Weights of a small mixture-of-experts language model, trained from scratch on English Wikipedia.
Experts: 128 experts in each of 8 layers, 32 SwiGLU neurons an expert, 4 picks a token, a softmax router.
Below are experts of layer 5 (counted from 0) of a mixture-of-experts language model. Rows are named router (the router's row for the expert), gate (a neuron's input weights, with its number), up (a neuron's input weights, with its number) and show model dimensions 0-95. Each number is 200 + 20 x the weight over its row's rms, rounded and kept within 0 to 999.
After each expert's rows: a language model's description of what the expert responds to. This comes from a sample of Wikipedia text that the model never trained on.

# expert 60
router,238,186,211,186,220,184,164,195,238,189,190,236,192,214,225,228,186,236,211,212,213,163,224,188,233,168,222,186,191,184,196,221,187,195,240,179,178,186,192,220,209,216,183,210,182,231,216,171,213,212,210,188,208,201,183,228,205,193,188,222,221,192,212,202,180,208,184,207,177,183,211,229,227,213,234,192,214,217,229,181,234,223,231,191,190,184,184,210,217,232,227,215,190,209,193,183
gate5,215,201,199,199,246,188,197,202,200,200,217,197,179,201,195,199,200,223,213,198,196,161,193,211,218,200,190,151,215,168,212,208,174,197,242,187,208,235,211,200,188,186,213,199,193,197,197,212,237,192,197,220,200,211,237,204,180,215,166,203,237,215,190,212,205,225,182,169,227,199,214,177,201,235,155,200,195,191,203,207,218,206,186,164,246,196,199,239,179,184,192,174,194,191,165,241
up5,201,185,182,199,149,203,201,180,156,210,167,234,201,205,249,224,214,209,189,205,218,232,202,183,197,207,217,226,223,256,200,198,230,190,200,199,176,183,187,210,202,210,199,202,236,222,198,200,203,183,210,200,196,198,199,202,198,203,186,197,193,197,201,175,176,213,216,229,178,213,189,198,201,198,214,218,247,195,190,161,196,192,219,199,202,195,212,207,226,236,199,161,198,196,232,145
gate6,213,166,208,204,234,162,184,195,198,205,174,191,210,221,197,203,263,201,191,217,207,187,201,142,201,201,207,234,221,163,189,202,197,194,197,206,187,214,200,194,227,196,201,213,215,194,216,197,192,171,216,181,198,169,203,207,208,201,182,205,192,224,192,200,149,176,181,199,198,193,219,234,156,204,176,200,204,187,201,199,216,211,199,203,204,201,199,155,251,182,193,153,213,200,222,195
up6,202,233,214,197,183,210,217,214,194,203,206,193,172,190,180,168,148,191,208,216,205,226,191,246,201,197,210,180,257,217,201,192,152,191,199,157,209,194,194,207,222,189,214,215,235,183,189,192,180,201,203,214,216,198,195,199,199,168,208,163,206,198,245,200,216,197,173,205,202,204,190,170,242,203,229,198,194,209,195,196,220,188,200,187,203,201,239,198,183,236,235,200,204,205,187,231
It responds to: Vowel-plus-consonant pieces right after a word's first letter or two, e.g. sp-ec-ifies, sk-et-ch, m-ic-rofilm, hig, lik, bet.

# expert 47
router,222,181,230,174,222,180,194,172,223,191,166,220,177,215,218,212,181,226,221,214,229,182,216,177,224,182,205,175,183,174,179,223,180,179,210,173,183,179,179,229,230,203,183,220,183,215,204,192,195,222,214,165,225,182,180,215,221,176,183,218,223,179,231,220,180,226,191,223,180,192,220,217,207,219,208,178,222,220,217,175,223,224,216,175,181,187,188,210,214,218,206,220,185,218,184,179
gate0,205,166,202,185,201,229,213,200,202,200,201,203,197,202,179,170,200,257,150,180,260,200,197,213,239,239,199,201,207,201,199,207,203,233,199,198,199,196,200,201,207,256,225,205,201,198,244,151,201,201,184,200,191,202,205,221,196,200,219,194,204,199,200,199,203,201,204,201,213,173,236,199,196,193,254,217,200,213,200,195,181,204,215,228,242,233,199,214,195,228,186,199,204,198,204,202
up0,228,206,195,201,194,203,234,225,197,204,195,209,162,193,201,202,174,152,194,213,183,187,216,229,197,176,201,199,187,181,198,199,203,200,190,205,220,202,196,224,212,160,195,200,186,198,179,236,181,199,265,200,217,200,200,194,201,205,220,279,180,198,200,202,199,197,211,201,170,213,185,201,225,214,178,203,228,199,200,190,186,200,167,183,175,232,191,198,253,198,164,203,197,215,196,192
gate1,200,232,213,186,191,210,238,208,179,200,197,230,216,199,192,183,184,241,191,216,211,201,194,218,173,206,163,170,213,206,207,210,175,155,157,198,212,189,200,188,200,192,164,202,202,200,201,200,202,201,196,163,199,201,206,230,218,190,216,200,159,199,260,198,198,207,177,200,253,182,202,200,214,178,201,243,188,260,202,200,232,218,180,201,210,193,205,200,211,196,196,201,184,194,199,213
up1,234,204,259,191,178,244,212,211,197,211,226,204,228,239,217,164,202,203,194,159,200,190,153,179,200,225,190,223,206,173,168,201,218,201,198,194,198,196,183,200,200,184,233,238,200,195,201,194,227,240,200,157,210,215,202,198,200,180,173,200,200,174,194,199,200,248,203,200,213,196,205,204,200,169,208,209,158,200,226,198,200,205,201,198,201,192,201,199,162,211,188,203,177,218,202,185
It responds to: Joiners between paired names or items such as and, &, or, vs, dashes, commas and table bars, plus Location in infobox map captions.

# expert 23
router,233,197,216,187,195,185,182,198,214,186,179,216,185,238,209,221,187,212,196,246,207,189,220,174,227,197,235,194,184,191,171,222,172,203,198,185,191,187,198,222,209,193,176,219,172,232,223,186,220,211,208,191,224,182,174,246,221,188,192,230,222,179,217,250,187,233,204,215,180,191,199,227,210,206,226,188,217,241,205,172,218,225,212,197,191,196,182,228,196,210,213,211,166,204,181,192
gate2,204,199,215,191,190,203,202,221,198,204,210,202,215,199,197,192,210,202,200,204,213,222,199,189,229,185,211,171,198,208,191,204,191,220,197,176,182,243,196,202,178,208,190,194,184,260,192,147,215,231,199,198,227,221,227,201,237,208,203,205,167,196,198,253,175,208,200,203,196,214,159,197,214,172,220,208,212,216,193,198,199,231,247,245,229,199,155,215,206,204,184,201,190,160,189,210
up2,202,200,231,211,194,203,203,221,187,218,200,191,213,198,240,214,209,171,189,207,236,235,185,202,200,198,186,200,167,242,198,219,155,202,191,196,219,185,194,199,195,225,161,175,173,197,208,177,201,193,186,208,239,240,192,173,231,202,191,210,186,197,200,249,200,217,195,209,200,203,163,244,213,201,251,191,199,203,185,199,211,191,224,198,201,168,187,207,193,163,192,219,170,176,202,198
gate3,192,200,206,211,214,201,162,165,195,212,195,222,175,210,201,194,200,187,209,238,204,201,241,202,203,202,178,214,228,188,209,214,193,191,168,245,236,232,196,169,167,205,185,215,186,173,210,218,203,182,211,223,224,204,206,198,216,234,204,221,218,173,203,215,181,231,180,202,195,210,202,228,195,202,156,212,207,222,200,186,224,203,151,238,200,180,182,217,188,198,243,225,183,173,192,200
up3,205,241,235,183,194,192,212,198,225,185,196,203,189,198,218,186,200,205,264,208,228,221,196,223,201,218,200,220,206,203,193,198,200,220,153,223,210,198,171,181,218,200,197,202,216,198,182,228,159,200,215,185,190,186,165,226,205,209,189,175,216,200,207,188,172,241,208,191,221,194,204,198,208,202,218,178,178,205,197,161,191,153,200,213,203,253,218,175,194,222,200,209,233,202,195,171
It responds to: First pieces of field labels and headings at line starts in infoboxes and lists, e.g. Municipality:, Population, State:, Coordinates, Personnel.

# expert 4
router,199,195,212,177,222,157,184,181,213,156,178,206,178,211,242,216,180,225,227,204,212,193,199,178,233,179,192,193,184,177,199,217,200,182,210,176,191,199,176,216,216,219,173,210,188,209,221,199,183,227,210,181,239,181,189,236,208,185,172,205,225,183,222,204,190,216,162,224,185,204,208,221,204,219,235,181,223,227,210,180,213,217,229,160,198,194,189,237,214,213,216,208,185,213,196,175
gate0,195,185,162,205,210,242,227,209,197,183,183,196,154,199,201,206,193,238,247,199,203,198,195,189,203,161,245,195,197,240,214,173,192,211,201,214,165,196,204,193,213,208,173,249,220,179,202,205,189,202,214,203,227,198,198,185,200,210,219,202,221,173,194,165,173,190,172,224,176,238,193,171,208,204,216,184,194,204,218,199,204,195,211,194,197,215,203,220,216,217,217,173,210,194,195,151
up0,237,261,233,209,204,189,201,181,229,223,185,235,186,214,199,208,226,205,187,173,162,211,212,215,190,199,192,238,215,180,199,237,200,224,202,220,215,207,195,210,196,227,198,199,200,243,207,163,208,200,162,200,152,189,220,208,182,206,199,204,219,247,199,182,213,206,214,201,203,155,226,224,201,198,170,200,196,197,197,208,204,172,207,188,197,176,216,227,180,220,199,209,196,203,201,202
gate1,217,188,226,183,201,186,203,208,190,212,200,157,203,198,207,196,189,198,199,223,216,185,197,216,195,205,226,210,206,220,196,199,206,171,221,203,184,210,202,185,219,167,163,202,192,228,238,205,151,198,170,177,229,173,155,259,176,197,207,202,207,202,206,223,197,175,196,212,239,202,168,209,208,219,199,195,262,199,213,200,200,204,202,228,196,169,183,204,211,199,232,216,168,200,190,208
up1,210,232,173,231,199,207,171,196,212,215,201,225,173,246,187,207,189,190,155,175,195,214,228,154,202,197,187,202,213,184,200,200,188,212,215,177,221,200,207,222,218,183,200,249,199,187,197,168,213,195,199,202,199,202,236,173,166,199,201,194,199,201,214,201,198,220,226,203,200,198,179,224,206,212,199,173,199,225,233,200,196,210,206,209,183,137,220,205,251,207,201,202,240,201,196,183
It responds to: Past-tense verbs and their endings (-ed, -ing) in narrative biography and history, such as made, held, arr-ived, brought.

# expert 3
router,232,166,219,183,215,194,188,198,205,199,189,218,183,218,219,227,183,203,202,223,209,161,217,194,241,188,199,186,194,173,183,205,157,189,227,193,185,179,193,219,233,201,183,218,166,222,194,182,204,218,211,189,218,168,173,227,223,188,184,201,216,166,208,207,177,228,204,203,185,187,222,214,211,206,226,161,222,238,203,172,211,224,225,167,194,210,198,212,226,216,218,211,173,205,193,162
gate3,188,216,199,189,246,194,205,201,202,202,194,195,246,201,208,213,237,196,165,173,201,207,221,174,182,200,196,211,200,194,218,222,193,183,199,211,175,206,219,188,216,209,179,178,175,189,193,205,218,205,201,242,199,179,195,259,192,221,238,230,156,178,195,235,217,230,187,192,187,168,233,198,209,192,201,187,198,243,202,211,197,193,208,190,198,222,207,196,209,199,189,183,244,223,214,168
up3,200,195,205,169,221,166,223,185,222,211,199,179,232,221,202,194,174,200,162,200,205,212,214,194,208,201,193,199,200,203,202,204,180,200,209,234,176,198,235,172,216,215,194,179,178,214,201,210,197,202,212,248,205,177,212,191,180,223,193,210,192,198,194,156,226,196,220,197,206,184,199,211,203,200,165,171,191,226,200,189,222,249,202,171,197,267,245,191,187,204,190,211,228,185,234,184
gate4,204,201,191,207,211,151,227,199,229,182,199,201,222,168,234,204,226,190,193,198,210,201,159,167,194,219,147,211,210,186,180,198,197,196,213,212,200,202,199,193,200,222,197,172,198,208,209,209,186,223,216,221,182,180,199,208,250,225,234,188,188,176,200,198,176,199,182,210,201,141,231,208,189,199,240,163,180,210,202,194,196,203,201,201,202,204,256,196,196,200,198,177,204,198,201,166
up4,200,202,196,189,212,157,232,179,188,217,201,209,212,167,165,198,193,180,204,199,197,201,199,255,231,196,198,185,206,201,214,213,200,192,184,185,187,206,217,211,209,190,243,201,199,229,206,162,219,137,201,207,203,200,191,234,190,199,177,229,202,189,208,212,203,214,192,219,171,160,199,201,169,195,200,219,224,221,162,237,190,199,199,184,200,192,211,213,254,204,197,205,205,195,190,241
It responds to: Short lowercase word-start fragments after a space, whose completion is still open, like al(bescens), l(itter), dec(ision), p(alace), rec, cor.

# expert 42
router,235,172,224,198,217,186,168,167,215,186,186,218,188,215,219,223,167,227,231,222,214,188,218,183,203,174,223,202,184,192,196,212,199,185,205,183,191,184,183,224,201,181,182,191,198,235,235,172,226,215,223,198,218,194,197,203,197,189,160,214,220,182,204,215,185,222,176,212,196,190,233,221,242,221,223,190,202,218,250,176,213,194,219,173,189,187,185,195,227,240,197,215,200,203,194,169
gate5,223,198,215,223,174,222,226,200,199,155,155,212,199,144,171,274,176,180,246,187,207,206,203,217,189,206,200,202,190,198,207,215,200,201,240,204,199,198,185,200,200,199,206,180,190,209,198,201,200,166,208,208,198,204,201,192,199,193,187,218,229,228,202,222,198,203,199,193,206,214,245,154,196,192,187,191,207,208,234,209,199,177,197,173,200,180,184,189,192,230,200,210,200,218,235,216
up5,222,207,188,202,202,205,204,204,197,202,202,200,189,196,232,180,208,208,191,180,209,215,199,170,236,198,198,214,204,208,237,177,183,202,199,200,215,203,237,234,191,243,201,192,204,237,198,201,158,169,222,164,174,212,219,192,202,242,175,204,211,169,213,195,196,210,177,247,180,173,181,198,174,260,221,193,178,165,199,201,166,202,241,195,195,196,190,204,210,213,189,204,201,219,202,216
gate6,231,202,243,194,198,202,193,219,191,191,200,208,212,223,182,201,212,185,233,196,220,199,190,184,212,200,169,130,200,220,160,194,197,239,203,200,202,199,195,200,186,204,216,204,195,190,181,204,182,194,235,236,203,190,205,196,198,169,223,147,207,205,201,198,213,219,252,174,208,207,210,200,183,236,204,219,180,185,206,192,206,199,150,183,197,202,181,196,202,191,201,184,189,218,195,146
up6,201,200,202,230,241,205,244,201,213,226,202,195,194,163,194,201,212,166,192,188,199,197,182,205,166,185,199,221,188,202,178,236,175,238,180,204,180,202,175,197,181,214,188,194,178,146,202,172,158,213,199,223,182,173,198,194,231,208,174,213,196,194,194,211,183,179,184,209,182,149,189,229,203,194,196,171,238,160,223,204,196,222,177,195,196,217,209,216,194,205,213,202,204,207,194,182
It responds to: Single consonants or short consonant clusters inside words, especially m, k, b, g, e.g. Kash-m-ir, Sum-m-ary, sy-m-ptoms, Tre-mb-lay.

# expert 11
router,202,189,222,190,226,195,202,171,208,181,158,219,187,217,205,219,183,233,208,216,233,203,230,187,227,172,216,183,185,195,160,225,175,180,214,178,176,172,164,237,222,210,191,206,179,210,198,196,194,210,209,179,209,172,195,210,213,158,189,212,213,181,222,220,154,216,192,211,193,182,236,226,214,220,216,172,198,217,231,195,223,208,201,178,188,191,185,218,214,216,226,225,193,224,201,201
gate0,217,214,198,195,194,219,199,224,255,213,199,202,201,197,219,228,189,204,204,193,189,165,220,183,222,216,225,192,207,267,203,196,208,242,210,165,202,213,227,190,219,206,194,207,240,202,183,192,182,198,205,203,198,210,200,200,203,204,203,208,227,182,214,200,200,196,197,183,221,169,195,229,245,219,193,198,183,189,227,198,183,203,193,203,173,189,208,161,204,182,253,196,202,250,167,183
up0,196,194,200,205,215,232,189,202,168,218,201,198,184,198,200,191,200,211,200,156,205,203,203,194,198,157,208,196,164,164,209,158,191,195,199,201,209,191,199,298,163,198,201,199,168,191,186,196,194,199,207,199,186,162,215,161,171,181,212,255,201,210,166,203,208,194,200,199,193,236,202,200,180,212,229,168,213,198,200,204,204,199,201,203,192,199,200,206,199,183,192,187,188,185,195,207
gate1,207,192,146,209,199,177,192,238,166,181,200,195,223,201,168,227,206,178,221,198,202,175,201,181,204,216,200,194,178,198,194,220,194,198,139,206,179,179,202,206,217,216,193,196,212,197,186,202,217,197,202,195,183,223,186,201,143,232,262,230,192,202,186,201,194,178,196,182,165,202,199,202,219,203,230,158,201,178,209,201,202,225,180,200,163,202,215,173,193,200,216,207,195,222,209,199
up1,187,215,193,215,236,209,194,175,236,211,193,197,167,185,243,185,172,215,183,195,203,210,199,218,204,188,217,200,206,205,201,198,201,192,221,207,205,233,198,190,196,188,195,190,197,145,215,201,207,205,175,205,202,167,224,192,217,173,127,180,201,201,176,202,218,221,171,222,214,254,201,202,167,158,188,197,199,194,198,197,184,172,178,211,201,179,169,205,212,194,201,174,219,220,189,221
It responds to: Full stops ending sentences, plus periods in abbreviations and numbers, especially No. before a number, U.S., and decimals like 62.9.

# expert 27
router,215,169,223,193,200,192,194,191,222,175,176,213,190,235,208,208,192,237,220,205,213,190,200,178,221,185,198,176,196,186,192,202,181,197,195,183,186,180,166,224,232,213,190,213,187,219,202,188,193,214,218,183,241,187,182,233,210,178,189,226,252,184,217,203,166,221,193,224,156,179,225,221,226,209,226,180,202,224,218,173,210,193,231,147,189,192,182,211,214,203,212,205,170,205,188,187
gate2,133,200,190,204,191,218,176,205,203,217,222,184,201,193,187,192,209,156,225,221,193,200,161,200,214,202,217,201,221,207,193,196,204,209,181,201,157,187,174,200,196,201,216,195,208,180,205,197,203,164,193,203,207,173,206,199,193,188,227,205,263,208,191,189,197,188,204,160,187,207,208,207,217,203,216,240,189,203,197,173,210,200,162,224,202,200,190,193,222,256,200,201,251,174,208,197
up2,180,209,174,203,197,199,175,195,201,195,201,216,149,194,201,167,201,161,200,210,211,226,204,218,218,226,211,212,226,225,201,161,200,212,191,201,190,208,216,160,215,203,233,194,192,198,195,191,203,200,225,202,232,188,222,190,190,221,195,209,220,227,240,205,166,222,209,160,204,186,224,182,204,187,179,223,210,201,232,200,184,202,144,201,205,195,212,199,270,207,180,207,199,199,182,205
gate3,196,225,194,167,196,179,213,210,177,190,206,200,173,234,159,206,177,219,204,199,201,163,192,213,214,226,177,188,236,196,188,174,199,197,203,225,185,194,210,175,257,210,234,197,214,212,195,210,201,176,224,170,207,209,197,211,188,211,233,172,199,197,221,231,172,203,202,197,185,207,208,195,206,222,198,261,176,217,218,157,203,187,200,191,203,206,170,236,232,183,210,179,185,200,199,195
up3,213,204,179,197,187,178,223,236,203,200,199,195,200,228,179,221,204,197,234,200,201,164,192,201,207,211,183,205,228,197,200,185,195,187,186,186,184,216,199,173,210,224,263,206,190,226,193,229,198,199,194,200,254,172,167,203,183,205,235,153,197,199,222,210,200,201,188,186,210,207,184,201,218,208,200,229,198,212,209,139,200,228,249,199,197,199,197,230,199,219,221,179,196,204,175,222
It responds to: Opening quotation marks before quoted speech or titles, plus pronouns like it, there, them, me after "said" or "writing that".

# expert 9
router,233,200,209,158,207,180,199,171,221,181,176,221,182,227,214,217,174,222,210,232,232,178,207,191,213,166,207,200,173,188,173,238,171,181,218,163,172,168,183,211,215,186,165,211,179,216,213,196,200,217,205,176,209,191,194,228,234,164,188,215,219,190,226,218,178,216,181,210,183,187,228,224,205,213,207,186,213,214,236,179,215,211,204,186,194,177,184,206,203,221,205,204,189,228,189,199
gate0,209,198,199,186,223,197,179,174,182,179,215,200,201,243,225,176,216,164,189,211,205,198,199,198,204,195,212,201,138,176,181,216,199,228,184,174,197,198,197,228,198,197,200,193,178,232,163,195,193,170,258,201,200,215,200,226,233,200,213,199,174,187,211,216,226,208,170,184,200,209,225,215,209,184,199,186,243,185,189,166,210,200,197,202,200,182,155,202,158,216,176,199,201,189,216,205
up0,187,200,200,201,219,186,193,185,209,203,225,177,198,252,172,199,237,170,211,191,203,173,153,192,218,213,239,226,161,196,164,206,221,194,183,190,182,200,198,194,192,160,200,211,200,215,212,184,188,201,202,214,200,219,198,202,183,230,201,188,200,186,195,234,244,220,208,197,200,199,191,203,204,181,187,236,198,227,207,176,199,212,166,220,200,162,155,195,167,212,159,217,189,217,192,199
gate1,211,254,193,183,195,204,197,238,157,180,204,227,204,189,213,193,205,219,202,216,187,188,195,213,193,147,207,199,236,201,209,176,194,209,223,171,204,184,233,208,199,212,181,204,216,224,207,205,207,211,183,231,188,199,227,198,205,199,192,200,202,211,214,221,209,188,165,231,194,205,196,226,228,201,243,203,202,197,221,200,216,201,203,215,276,184,198,230,200,231,235,184,200,212,209,216
up1,205,229,184,172,201,191,223,218,179,190,196,220,199,204,215,201,200,215,192,229,215,172,185,215,188,166,195,244,198,202,200,189,181,210,219,192,217,195,199,187,199,218,198,190,188,208,205,210,222,249,192,230,207,211,218,193,249,204,201,202,201,209,203,201,214,175,162,216,197,207,177,222,227,195,220,210,197,189,223,171,199,200,200,201,272,195,204,226,196,244,234,194,249,234,216,204
It responds to: Pipes, semicolons and colons separating cells and fields in sports tables, infobox lists and navbox rows, like "W; D; L" and "v; t; e".

# expert 19
router,215,197,216,168,204,186,196,170,239,180,170,207,192,213,197,211,182,219,209,229,223,165,204,187,212,190,233,191,168,176,164,223,172,183,209,168,177,174,184,215,222,192,178,212,169,195,217,191,200,217,223,176,220,191,197,229,220,163,184,217,229,195,212,237,171,218,200,210,175,191,205,219,208,219,207,184,233,222,231,164,220,217,203,180,201,192,177,211,210,213,205,203,172,207,187,185
gate3,193,219,146,200,208,202,196,195,204,213,206,213,205,256,203,191,176,197,203,205,199,161,195,197,246,214,222,194,173,198,194,215,224,199,175,209,183,222,242,204,205,193,199,207,201,197,184,155,263,206,198,169,198,220,187,202,194,226,206,198,202,204,203,192,185,198,182,238,194,198,200,194,199,182,210,210,198,168,233,182,161,185,173,223,175,201,200,200,202,176,193,227,198,193,151,213
up3,219,199,212,219,170,205,201,206,199,235,170,182,144,180,205,230,209,221,194,203,211,241,229,199,197,182,176,170,220,229,202,181,188,217,209,195,245,161,199,187,192,199,188,178,199,202,192,239,212,181,214,201,192,202,208,182,211,208,196,182,215,211,184,203,216,221,240,189,211,213,202,213,247,231,210,191,209,202,169,240,186,191,219,164,214,198,203,203,238,194,201,175,189,218,219,186
gate4,187,216,205,203,200,207,169,201,196,127,201,222,215,195,187,188,146,193,189,194,191,223,189,235,216,197,190,215,195,201,184,203,194,156,207,169,182,199,194,205,196,195,237,233,205,172,204,220,219,179,163,195,166,187,219,200,212,160,194,219,197,193,198,235,199,208,197,181,201,165,220,205,201,174,200,182,202,190,198,173,196,207,179,158,241,169,208,207,200,204,211,184,222,205,198,183
up4,210,182,200,225,200,216,181,158,199,200,198,184,251,184,187,205,199,205,192,201,192,208,200,211,204,206,198,207,216,199,201,180,196,194,209,167,172,194,203,193,208,196,209,223,200,166,208,205,203,174,186,205,168,222,240,188,201,188,194,221,196,171,210,221,216,201,191,154,200,164,196,198,210,131,205,188,217,233,177,158,177,207,195,185,202,187,209,190,248,208,197,200,234,192,167,157
It responds to: Pipe separators and list bullets or dashes in tables and infoboxes, especially the pipe after a row's first cell, as in Place | Athlete.

# expert 56
router,234,189,208,194,223,185,171,184,230,185,184,219,179,218,222,239,187,224,224,213,210,179,233,168,219,181,214,168,161,187,193,216,191,182,243,186,182,189,189,218,210,197,180,214,173,227,215,185,195,223,218,188,213,164,183,211,206,189,177,206,238,191,201,218,191,221,185,219,186,182,230,216,205,222,214,188,210,214,211,169,217,210,211,187,191,183,189,204,241,220,208,204,188,219,170,160
gate3,194,200,215,223,211,196,176,187,182,177,189,202,163,204,201,226,199,181,215,203,198,208,148,197,224,199,226,223,204,206,187,205,249,190,192,201,198,184,211,197,232,168,203,207,201,247,192,202,196,214,193,194,181,204,202,189,259,181,207,222,180,223,224,151,210,201,200,197,197,209,212,160,180,202,192,198,207,188,198,198,202,198,205,261,171,215,223,183,202,211,166,200,194,163,170,196
up3,169,200,192,213,202,199,220,148,207,214,230,194,198,193,217,190,201,214,195,170,195,184,195,201,200,198,193,180,198,189,204,217,181,226,199,198,190,200,188,204,198,234,201,197,201,149,205,215,195,181,232,202,244,207,214,219,198,202,186,186,181,215,217,121,207,181,200,231,217,196,189,232,180,182,205,220,194,202,209,260,198,202,200,194,208,201,208,188,222,207,209,208,195,227,139,215
gate4,188,203,194,244,211,213,152,204,199,201,204,212,225,202,200,236,213,226,200,201,204,182,229,196,191,215,177,215,248,127,211,189,198,211,226,201,193,185,174,203,185,197,198,212,211,193,221,220,241,183,178,196,210,239,221,197,218,189,193,211,201,202,204,201,179,196,204,210,212,175,202,169,189,206,200,241,141,218,210,206,186,200,199,192,200,208,183,166,204,175,224,209,233,202,203,194
up4,239,206,190,199,207,153,239,185,202,194,178,177,179,207,201,197,200,168,190,172,198,222,199,232,224,190,200,184,139,184,197,197,193,205,192,228,200,179,211,201,190,250,192,202,195,245,201,206,145,200,201,197,232,163,184,200,187,225,201,175,199,194,205,207,239,189,203,204,158,200,197,210,200,192,209,201,200,189,205,210,215,185,196,192,200,228,201,197,237,200,185,198,179,164,212,173
It responds to: Inner consonant-heavy fragments of foreign or unusual names and words, such as Z-ond, Mik-k-el, Rik-sh-awala, Kaz-akh-stan.

# expert 53
router,210,195,211,171,201,181,194,178,233,185,179,202,182,210,204,212,176,225,217,212,214,168,208,193,216,183,240,193,184,177,183,225,182,159,212,159,170,171,178,218,229,196,170,221,188,200,224,200,195,217,213,179,235,176,202,228,222,160,189,212,218,198,218,218,164,216,177,215,180,189,221,218,201,241,206,178,221,221,220,183,214,220,209,182,194,187,167,209,207,206,205,207,173,206,181,190
gate0,192,218,190,193,207,201,159,177,139,200,240,224,203,195,191,203,154,177,196,200,195,203,198,188,201,197,225,212,194,164,202,204,223,201,193,233,199,179,191,198,190,200,171,201,207,211,204,201,212,195,201,200,214,212,206,162,192,188,185,246,233,257,182,212,186,190,200,171,201,209,209,209,202,226,200,185,203,236,230,216,208,180,212,185,209,164,227,222,206,195,207,195,155,177,227,185
up0,200,199,200,201,199,180,150,201,156,197,226,210,200,192,198,201,188,199,197,203,191,177,203,180,228,209,262,199,196,185,202,201,222,204,193,205,180,176,195,180,189,209,196,193,205,188,208,200,209,202,199,200,232,232,214,158,194,171,197,236,222,263,180,208,196,162,201,172,201,233,206,209,197,246,183,204,202,197,232,202,200,174,224,201,195,198,229,217,202,211,201,203,177,207,241,166
gate1,195,206,179,241,194,197,202,203,215,189,190,199,216,200,162,210,212,217,208,191,188,184,248,165,234,262,218,198,207,168,202,208,192,214,178,200,181,192,209,217,200,203,207,208,202,177,204,214,197,166,199,190,234,177,231,233,190,201,201,222,209,177,194,232,167,198,213,205,186,194,195,198,192,191,192,198,202,179,190,160,190,231,162,221,167,221,202,264,197,191,200,217,197,192,202,220
up1,193,203,193,155,196,176,164,178,194,198,210,191,212,201,198,223,200,153,202,198,208,197,195,193,204,174,198,203,200,179,195,201,211,157,196,198,217,212,182,194,195,200,186,175,209,229,196,165,162,211,195,227,179,266,197,205,210,181,198,227,167,233,182,186,202,192,211,197,225,212,170,202,230,207,209,187,213,196,227,212,201,205,231,163,208,187,210,202,211,203,241,186,209,173,254,202
It responds to: Pipe characters dividing table cells and |---| header rule rows in sports, election and filmography tables, plus some semicolons and colons.

# expert 24
router,233,180,220,179,215,189,201,189,227,200,163,231,177,234,212,201,194,214,230,224,212,191,207,170,226,187,206,180,198,172,171,231,182,188,205,168,168,191,172,223,217,210,191,223,185,209,208,194,210,223,205,164,233,184,177,229,233,194,186,200,210,188,228,228,179,217,192,233,159,194,216,207,209,226,205,192,210,204,215,170,204,222,210,183,169,204,195,201,219,237,206,217,177,201,186,183
gate0,113,205,213,198,164,183,203,246,227,235,181,202,193,222,209,200,189,202,200,235,206,207,179,209,161,211,219,184,194,223,227,190,206,212,193,205,201,176,201,199,181,219,190,198,235,179,207,200,187,201,212,202,201,192,214,219,201,214,243,191,203,195,181,230,199,195,232,201,209,201,186,205,242,201,195,202,214,197,202,156,216,198,231,231,214,188,160,192,200,226,199,201,199,216,196,214
up0,197,172,203,227,200,217,234,190,186,173,198,192,133,185,204,218,218,184,225,189,150,205,171,187,201,192,197,215,201,195,194,157,172,185,179,228,196,199,192,197,191,199,189,196,207,223,233,190,230,246,224,146,197,199,180,204,202,197,199,200,202,178,196,206,209,197,182,218,192,170,218,199,203,139,198,197,194,185,190,217,184,188,187,196,201,177,211,179,236,194,203,204,194,202,209,176
gate1,199,191,190,236,210,206,198,243,197,199,202,197,244,213,185,201,224,193,193,201,209,187,220,188,189,214,237,193,217,200,214,194,204,209,198,258,214,187,200,152,237,166,210,175,190,197,194,196,197,142,223,188,188,232,196,208,209,197,202,201,193,160,210,192,194,224,196,197,202,205,185,210,222,240,191,204,207,199,201,195,173,214,200,225,193,259,203,192,173,176,199,208,214,194,244,206
up1,149,189,201,186,174,200,178,209,197,191,196,246,192,204,269,218,194,201,198,191,165,198,199,220,190,248,198,201,205,199,193,218,200,204,229,153,202,242,200,193,202,215,171,208,206,211,208,200,225,214,194,188,220,183,186,199,201,207,200,206,192,209,188,226,208,209,208,225,191,221,209,189,228,172,192,177,198,180,188,202,216,227,230,139,195,213,201,187,204,234,203,214,229,188,184,185
It responds to: Mostly "the", plus its, their, a, after prepositions like of, in, to, before names and nouns, e.g. "for the Suicide", "in the USSR".

# expert 37
router,204,186,231,173,209,189,193,174,206,184,154,222,184,217,206,220,194,203,216,234,217,177,208,183,231,176,208,159,200,192,177,211,159,193,207,173,181,180,187,219,222,216,197,208,190,220,205,196,189,207,232,173,219,195,188,225,210,183,193,229,226,190,201,212,146,208,173,227,167,200,202,219,224,214,213,160,203,219,206,180,222,219,206,163,192,188,169,215,218,208,217,219,174,206,189,190
gate2,187,194,197,232,194,221,198,235,208,203,173,205,210,148,204,220,170,202,192,235,204,178,200,183,170,183,196,180,178,221,192,201,218,217,205,202,179,198,233,226,199,201,231,201,196,200,198,200,200,212,202,237,206,203,221,228,207,203,192,233,178,178,196,205,200,207,235,205,199,206,208,236,228,192,191,157,179,208,190,200,194,203,249,206,201,191,141,209,195,201,186,193,163,156,232,199
up2,189,190,187,224,204,200,201,149,202,174,184,173,200,166,211,198,131,220,176,200,222,202,181,172,136,202,191,199,200,183,192,200,196,209,194,201,193,200,247,215,202,196,232,197,201,175,155,189,223,197,190,204,222,217,238,213,200,225,208,212,221,200,204,213,202,190,216,206,192,204,189,215,207,195,198,187,156,198,211,200,184,223,218,203,184,182,191,231,152,184,208,181,203,193,207,199
gate3,176,182,219,217,176,194,187,196,146,187,205,228,181,210,162,224,206,239,219,239,198,216,207,205,184,182,212,199,220,196,179,212,193,181,183,201,196,213,204,199,205,176,212,205,200,201,234,171,188,200,195,154,211,158,156,202,200,207,184,190,197,244,146,200,207,202,210,223,201,193,194,199,187,183,201,182,178,241,172,185,191,209,237,163,188,187,196,199,205,186,192,202,204,183,181,197
up3,200,196,225,174,201,210,187,184,198,180,203,204,177,196,163,242,201,195,179,213,217,205,234,217,174,154,201,210,206,191,154,200,196,190,189,203,219,218,210,229,209,221,217,217,228,200,147,180,167,180,203,196,217,187,200,203,193,204,190,188,197,190,195,212,205,190,227,202,214,203,198,203,218,214,201,169,192,191,181,200,195,192,182,141,165,187,132,164,226,191,206,195,203,181,197,203
It responds to: Opening parentheses before abbreviations, dates, scores or scientific names, plus brackets, quotes, dollar signs and the word "there".